Below are experts of layer 6 (counted from 0) of a mixture-of-experts language model. Rows are named router (the router's row for the expert), down (a neuron's output weights, with its number) and show model dimensions 0-191. Each number is 50 + 10 x the weight over its row's rms, rounded and kept within 0 to 99.
After each expert's rows: "comes before" lists some tokens at least twice as common just after its tokens as in all text. This comes from a sample of Wikipedia text that the model never trained on. Tokens count by the router's weight.

# expert 5
router:52 42 57 51 34 50 55 51 55 48 56 50 50 59 54 44 54 62 55 33 47 53 49 52 51 42 62 55 64 51 58 35 69 43 65 53 34 73 43 57 51 49 38 50 42 42 44 62 37 39 32 59 31 51 62 47 54 45 46 27 63 30 59 30 48 60 62 61 43 42 43 43 60 49 64 64 41 63 56 58 30 49 51 43 49 67 66 40 58 50 45 73 43 44 56 57 44 27 67 60 55 39 34 77 46 52 54 55 52 51 46 49 49 54 54 50 45 44 52 73 47 41 64 52 55 40 53 57 59 30 63 29 56 53 59 55 29 53 52 33 59 66 61 53 64 48 38 29 57 54 45 47 66 53 44 60 51 50 39 50 49 52 59 64 48 53 59 49 41 38 45 52 38 43 31 53 37 57 54 56 52 61 41 53 57 54 55 40 40 46 41 57
down0:31 53 72 46 47 54 50 36 49 40 62 43 55 34 50 70 52 44 63 57 56 65 51 53 39 47 61 51 55 48 51 41 63 43 51 64 43 47 52 42 34 32 58 50 48 31 45 61 46 42 55 41 59 52 62 48 72 54 43 45 28 39 58 48 40 56 31 46 62 43 32 59 39 52 59 42 61 56 57 53 61 46 58 41 60 53 52 40 44 60 50 41 45 51 42 58 60 60 57 61 36 43 62 60 67 73 58 53 40 44 51 48 74 31 54 35 42 55 55 57 66 50 46 43 29 36 44 39 52 45 45 45 40 51 37 45 51 30 54 40 47 48 52 49 59 48 55 56 47 51 36 50 56 41 55 32 56 62 46 54 58 27 62 39 58 67 45 55 50 48 55 44 57 56 39 56 63 52 44 46 51 44 52 51 48 57 40 74 33 36 64 79
comes before: "%", "′", "0", " (", " km", "5"

# expert 6
router:38 60 67 49 42 53 35 43 58 56 53 33 55 38 61 47 58 54 50 46 56 49 51 57 44 39 85 50 57 50 53 38 50 45 64 38 36 65 53 64 49 57 52 62 43 41 62 51 50 34 50 68 42 60 51 53 50 40 43 39 58 45 67 44 45 67 56 67 32 55 43 47 50 40 59 68 40 46 51 56 42 44 53 39 35 61 49 38 45 42 54 57 47 44 54 54 31 55 59 55 52 45 42 74 33 40 49 51 39 62 35 57 47 54 69 53 49 41 42 59 51 62 58 51 50 41 57 59 42 47 75 52 43 60 53 62 30 60 51 42 49 46 56 59 63 43 34 45 49 51 41 38 62 51 43 55 70 42 29 35 57 69 49 64 45 32 39 52 43 37 57 75 42 50 40 54 47 64 66 60 59 49 40 56 44 46 47 48 33 57 43 57
down0:65 56 41 51 38 55 64 42 50 34 56 45 52 51 31 54 52 60 47 48 56 42 38 40 51 55 48 61 44 59 38 55 45 42 42 65 63 46 35 39 46 58 34 56 63 56 58 52 61 48 31 59 47 67 51 39 38 61 71 53 64 55 36 31 41 45 56 48 61 63 64 35 56 59 26 59 30 42 48 50 47 57 52 45 42 59 64 47 53 34 64 53 59 50 46 55 46 62 55 37 49 38 44 59 54 63 54 55 32 52 41 42 55 47 58 53 46 54 63 62 58 49 55 56 65 52 47 35 49 72 57 39 42 62 47 34 74 59 61 53 56 44 54 15 56 52 46 28 32 40 31 60 39 47 53 62 58 53 54 57 59 47 64 53 34 56 53 38 41 49 44 56 55 47 50 60 53 66 58 52 36 51 49 39 50 56 41 42 56 39 38 45
comes before: "\n", " ", " Votes", " Apps", " Notes", " W"

# expert 4
router:55 48 62 62 39 56 62 35 55 54 39 49 36 41 50 47 51 47 40 39 68 57 61 54 34 48 54 57 62 53 52 36 61 52 53 41 33 66 47 62 46 54 50 41 37 55 65 44 49 43 49 55 54 57 43 62 46 31 51 48 64 38 58 41 42 55 60 72 41 67 32 51 52 53 47 62 43 56 49 35 38 45 68 43 40 46 56 41 54 38 48 51 56 36 65 65 30 46 59 69 51 42 27 68 44 52 53 53 50 45 40 36 63 47 73 49 38 44 45 53 56 55 61 48 49 44 68 57 56 43 59 52 54 44 52 55 48 54 38 35 61 51 66 60 65 42 38 41 52 43 52 42 71 25 35 52 59 49 32 36 46 71 53 62 56 42 54 65 25 44 52 62 33 39 51 62 54 55 53 44 45 46 44 48 62 61 48 49 47 53 40 59
down0:65 43 45 52 31 35 49 26 57 47 56 47 49 40 75 70 46 40 32 64 48 42 50 60 43 37 58 52 46 65 50 73 43 47 57 51 47 44 45 53 68 56 33 43 61 43 43 52 51 56 65 43 64 44 32 45 41 29 55 54 51 23 46 35 54 51 58 39 44 48 56 31 41 68 47 40 43 60 47 63 31 45 62 36 49 61 59 51 65 72 40 59 49 39 48 56 64 48 50 53 60 55 45 60 45 47 55 60 53 44 45 54 65 44 79 55 41 44 54 35 77 51 43 49 47 41 51 72 42 52 36 41 51 44 61 50 37 45 47 49 49 49 48 44 58 55 58 45 53 49 56 52 51 56 53 42 49 48 66 38 44 43 47 43 58 47 49 63 50 44 60 53 39 70 49 70 50 46 46 50 47 58 54 48 56 34 43 61 53 36 61 30
comes before: "1", "2", "3", "al", "4", "da"

# expert 28
router:53 46 57 40 37 45 38 45 51 53 59 51 55 52 57 44 60 58 50 46 50 43 54 41 47 35 63 54 62 56 49 42 79 41 58 61 41 62 63 69 43 52 45 61 24 46 63 46 45 32 41 69 44 60 45 52 51 50 35 30 53 48 68 42 50 53 71 64 45 48 52 42 55 37 48 58 19 51 70 57 47 40 54 44 47 66 58 49 43 50 51 69 61 39 43 59 39 42 61 63 46 38 54 62 38 45 46 53 48 38 52 42 53 51 65 46 48 38 47 67 49 62 49 49 55 48 58 55 56 48 66 37 40 42 61 58 40 56 53 44 52 47 64 48 65 38 29 54 57 50 45 35 69 46 44 67 56 46 38 39 56 66 66 48 50 44 44 63 31 48 56 60 47 50 46 52 46 53 75 62 52 62 53 48 55 46 48 43 21 57 36 49
down0:65 47 40 46 53 30 36 60 57 60 27 56 57 40 55 44 65 49 48 51 47 48 45 37 48 52 40 64 50 40 58 55 58 42 49 65 48 57 55 41 59 57 52 62 53 62 63 42 36 50 73 62 44 50 38 75 62 54 42 62 50 45 38 29 78 47 43 50 58 45 35 65 51 55 40 66 43 44 42 50 39 61 41 65 56 52 47 55 48 38 38 48 59 41 61 61 65 63 70 47 43 41 53 54 34 63 45 41 56 44 45 43 46 43 44 49 70 58 39 58 53 47 42 33 37 60 49 70 41 57 55 55 41 45 45 34 61 41 53 51 46 42 43 59 39 39 49 44 50 50 53 61 73 42 31 49 55 63 49 54 44 51 40 36 51 28 40 59 39 49 62 32 58 50 43 51 65 53 41 49 42 60 47 25 50 59 37 55 43 64 50 54
comes before: " ", "\n", " —", " +", " −", " –"

# expert 63
router:49 50 51 54 31 43 60 45 61 50 41 52 55 53 65 39 60 50 50 49 69 47 50 55 39 41 54 54 61 48 61 32 74 41 59 41 44 57 58 62 40 60 45 50 28 46 60 48 52 37 47 62 45 53 41 65 47 36 57 30 58 25 68 49 46 46 63 76 60 55 34 44 74 46 50 52 30 54 59 47 26 45 46 42 46 54 47 27 53 49 46 53 38 39 67 58 42 56 57 53 36 47 45 65 41 47 52 61 41 45 45 35 38 51 58 51 46 44 50 54 52 55 52 48 51 38 67 55 58 57 65 38 60 39 45 57 53 57 49 55 55 55 69 53 41 38 37 46 58 55 57 38 69 43 46 52 60 48 43 40 47 65 59 42 53 30 53 54 30 43 56 70 41 54 47 68 40 49 67 47 54 50 54 48 52 64 49 56 30 45 31 51
down0:58 54 56 51 45 41 60 44 70 46 43 45 45 74 51 41 54 35 56 46 33 43 46 48 61 39 50 45 64 51 62 50 62 55 59 49 52 51 53 44 51 54 52 50 63 35 54 67 48 49 47 43 45 32 41 62 29 58 71 31 65 50 62 51 35 41 52 44 45 45 53 54 55 41 50 38 51 30 56 38 53 59 51 54 50 49 23 49 55 47 53 59 63 50 63 35 46 47 55 40 59 40 51 51 70 58 52 29 42 41 56 58 59 50 45 62 58 51 56 64 48 35 58 35 33 46 53 54 36 45 66 46 50 65 63 44 48 39 52 47 66 59 58 47 67 65 55 49 38 48 30 54 56 32 51 52 34 70 77 52 45 44 59 47 44 41 48 49 47 48 61 49 68 40 38 41 40 63 57 24 56 52 42 34 49 71 56 51 48 52 43 47
comes before: " |", "1", "2", "3", "0", "4"

# expert 32
router:55 35 53 49 43 46 55 36 50 39 56 46 47 39 49 43 50 58 35 43 63 57 55 58 40 45 50 63 66 50 50 45 57 39 61 28 48 55 51 56 39 52 52 49 45 42 68 39 55 51 40 80 72 63 51 53 46 37 47 48 66 41 61 33 60 50 67 51 38 51 41 31 46 53 60 65 45 52 54 42 44 52 48 28 43 53 55 59 66 41 49 63 54 45 55 56 42 39 47 59 51 46 39 69 38 49 65 42 37 77 38 57 45 31 65 49 29 54 57 55 54 57 54 44 55 43 52 53 39 33 60 35 59 49 56 52 47 70 50 56 44 50 68 58 61 44 36 58 56 56 63 34 62 35 46 42 49 38 42 57 47 63 54 52 60 49 36 64 45 36 53 55 39 78 50 59 52 59 57 57 69 53 41 47 47 54 44 57 29 45 42 52
down0:52 54 51 39 43 46 42 59 48 52 58 45 54 40 47 60 61 57 50 62 43 64 54 64 66 44 71 61 65 41 52 49 56 55 44 65 42 55 60 55 47 44 20 50 59 61 64 56 73 60 54 38 68 52 48 42 47 38 29 56 59 38 25 33 67 48 48 57 44 66 56 50 49 47 57 45 39 40 43 42 70 44 66 43 49 63 37 33 41 47 37 55 57 26 66 60 42 48 58 60 57 47 49 54 48 57 41 50 56 43 61 65 58 47 39 40 36 49 51 46 45 46 50 59 37 42 59 60 60 41 48 57 43 54 46 43 41 52 65 36 38 57 48 48 42 41 57 61 42 59 47 64 37 59 40 48 41 56 46 54 45 36 40 54 47 51 76 47 36 46 30 39 34 44 51 50 49 44 52 58 73 45 62 41 46 32 46 56 54 61 45 70
comes before: "ed", "ing", "s", "ation", "d", "ion"

# expert 37
router:53 42 62 57 47 38 48 53 50 50 50 27 35 42 56 47 42 56 49 47 47 65 56 66 49 52 38 51 58 56 37 38 62 49 50 41 53 75 50 58 55 54 57 46 32 37 57 43 51 53 40 66 41 55 47 58 52 43 44 29 58 35 57 50 41 46 63 48 33 64 39 41 61 51 56 61 33 59 59 46 30 47 61 42 36 69 56 39 68 37 36 67 49 53 57 59 49 38 47 56 43 38 51 65 39 49 52 61 42 52 60 27 51 57 73 43 30 47 51 67 52 68 54 51 57 32 56 63 35 39 59 48 43 44 53 46 48 65 51 39 46 53 69 61 61 51 41 62 34 54 57 40 58 40 40 56 60 51 38 41 52 45 56 49 48 57 60 64 46 40 56 51 37 46 55 73 44 41 63 61 59 70 47 38 51 50 31 66 42 51 51 49
down0:48 49 55 35 36 55 43 49 37 56 46 57 46 42 56 69 54 41 49 55 56 46 65 64 41 46 49 35 55 65 36 57 52 55 54 42 47 53 46 51 62 64 48 63 68 66 52 43 45 45 58 32 55 54 55 42 64 43 60 51 47 54 35 54 44 48 51 49 34 46 71 55 57 30 47 39 72 59 45 42 20 43 43 43 17 53 47 50 53 57 53 66 45 31 54 54 55 36 47 57 56 40 55 57 45 51 74 55 59 58 63 43 54 37 43 56 59 67 62 45 49 42 57 43 60 45 41 55 47 43 39 62 44 33 55 35 56 70 65 42 35 51 37 48 56 54 65 45 54 54 45 61 49 46 36 48 36 55 59 61 56 69 56 57 46 46 59 48 45 46 54 45 25 38 44 41 53 45 67 45 44 65 51 41 48 36 27 52 63 54 58 46
comes before: "s", " be", " of", "ing", " have", "ed"

# expert 16
router:50 44 54 64 30 43 68 42 54 58 36 50 49 55 56 41 55 67 44 51 63 59 54 60 43 43 62 55 63 53 58 27 54 47 68 44 48 70 51 62 53 35 49 44 27 55 60 51 38 42 48 58 51 51 36 58 50 42 49 52 68 35 75 54 44 69 59 54 49 55 36 50 51 49 53 55 41 57 60 49 34 44 64 34 62 51 60 49 60 24 46 74 47 49 51 56 39 35 61 57 46 41 48 64 39 57 43 61 29 44 42 42 59 55 66 39 41 45 32 56 56 46 44 48 53 41 48 63 62 36 59 43 50 44 43 47 41 60 38 53 60 44 64 63 50 48 39 31 50 47 51 46 63 44 48 54 46 36 36 59 37 70 53 54 62 32 39 69 34 52 64 58 51 46 44 64 54 55 64 52 50 38 44 49 58 49 36 40 43 46 43 62
down0:44 52 44 71 46 36 42 58 61 49 51 51 50 48 64 34 45 48 52 62 67 51 57 66 56 49 50 57 53 56 64 56 57 53 55 48 19 42 53 48 59 35 50 54 41 54 56 59 49 48 58 63 65 62 58 52 58 31 58 50 49 59 61 45 49 41 67 34 47 45 35 53 48 64 35 65 43 57 52 43 31 61 42 49 52 38 50 49 51 54 48 52 54 56 43 56 27 55 51 59 56 47 50 54 45 54 47 51 77 44 48 54 29 68 40 54 37 47 69 50 38 54 49 65 41 52 41 60 38 49 30 33 68 53 49 52 36 38 44 49 45 59 53 46 41 34 34 60 42 35 47 51 52 42 33 52 65 47 50 48 52 47 49 60 51 35 44 63 36 69 56 49 62 41 27 48 30 50 46 33 67 72 58 44 59 49 58 58 63 40 59 38
comes before: "1", "2", "-", "3", "page", "4"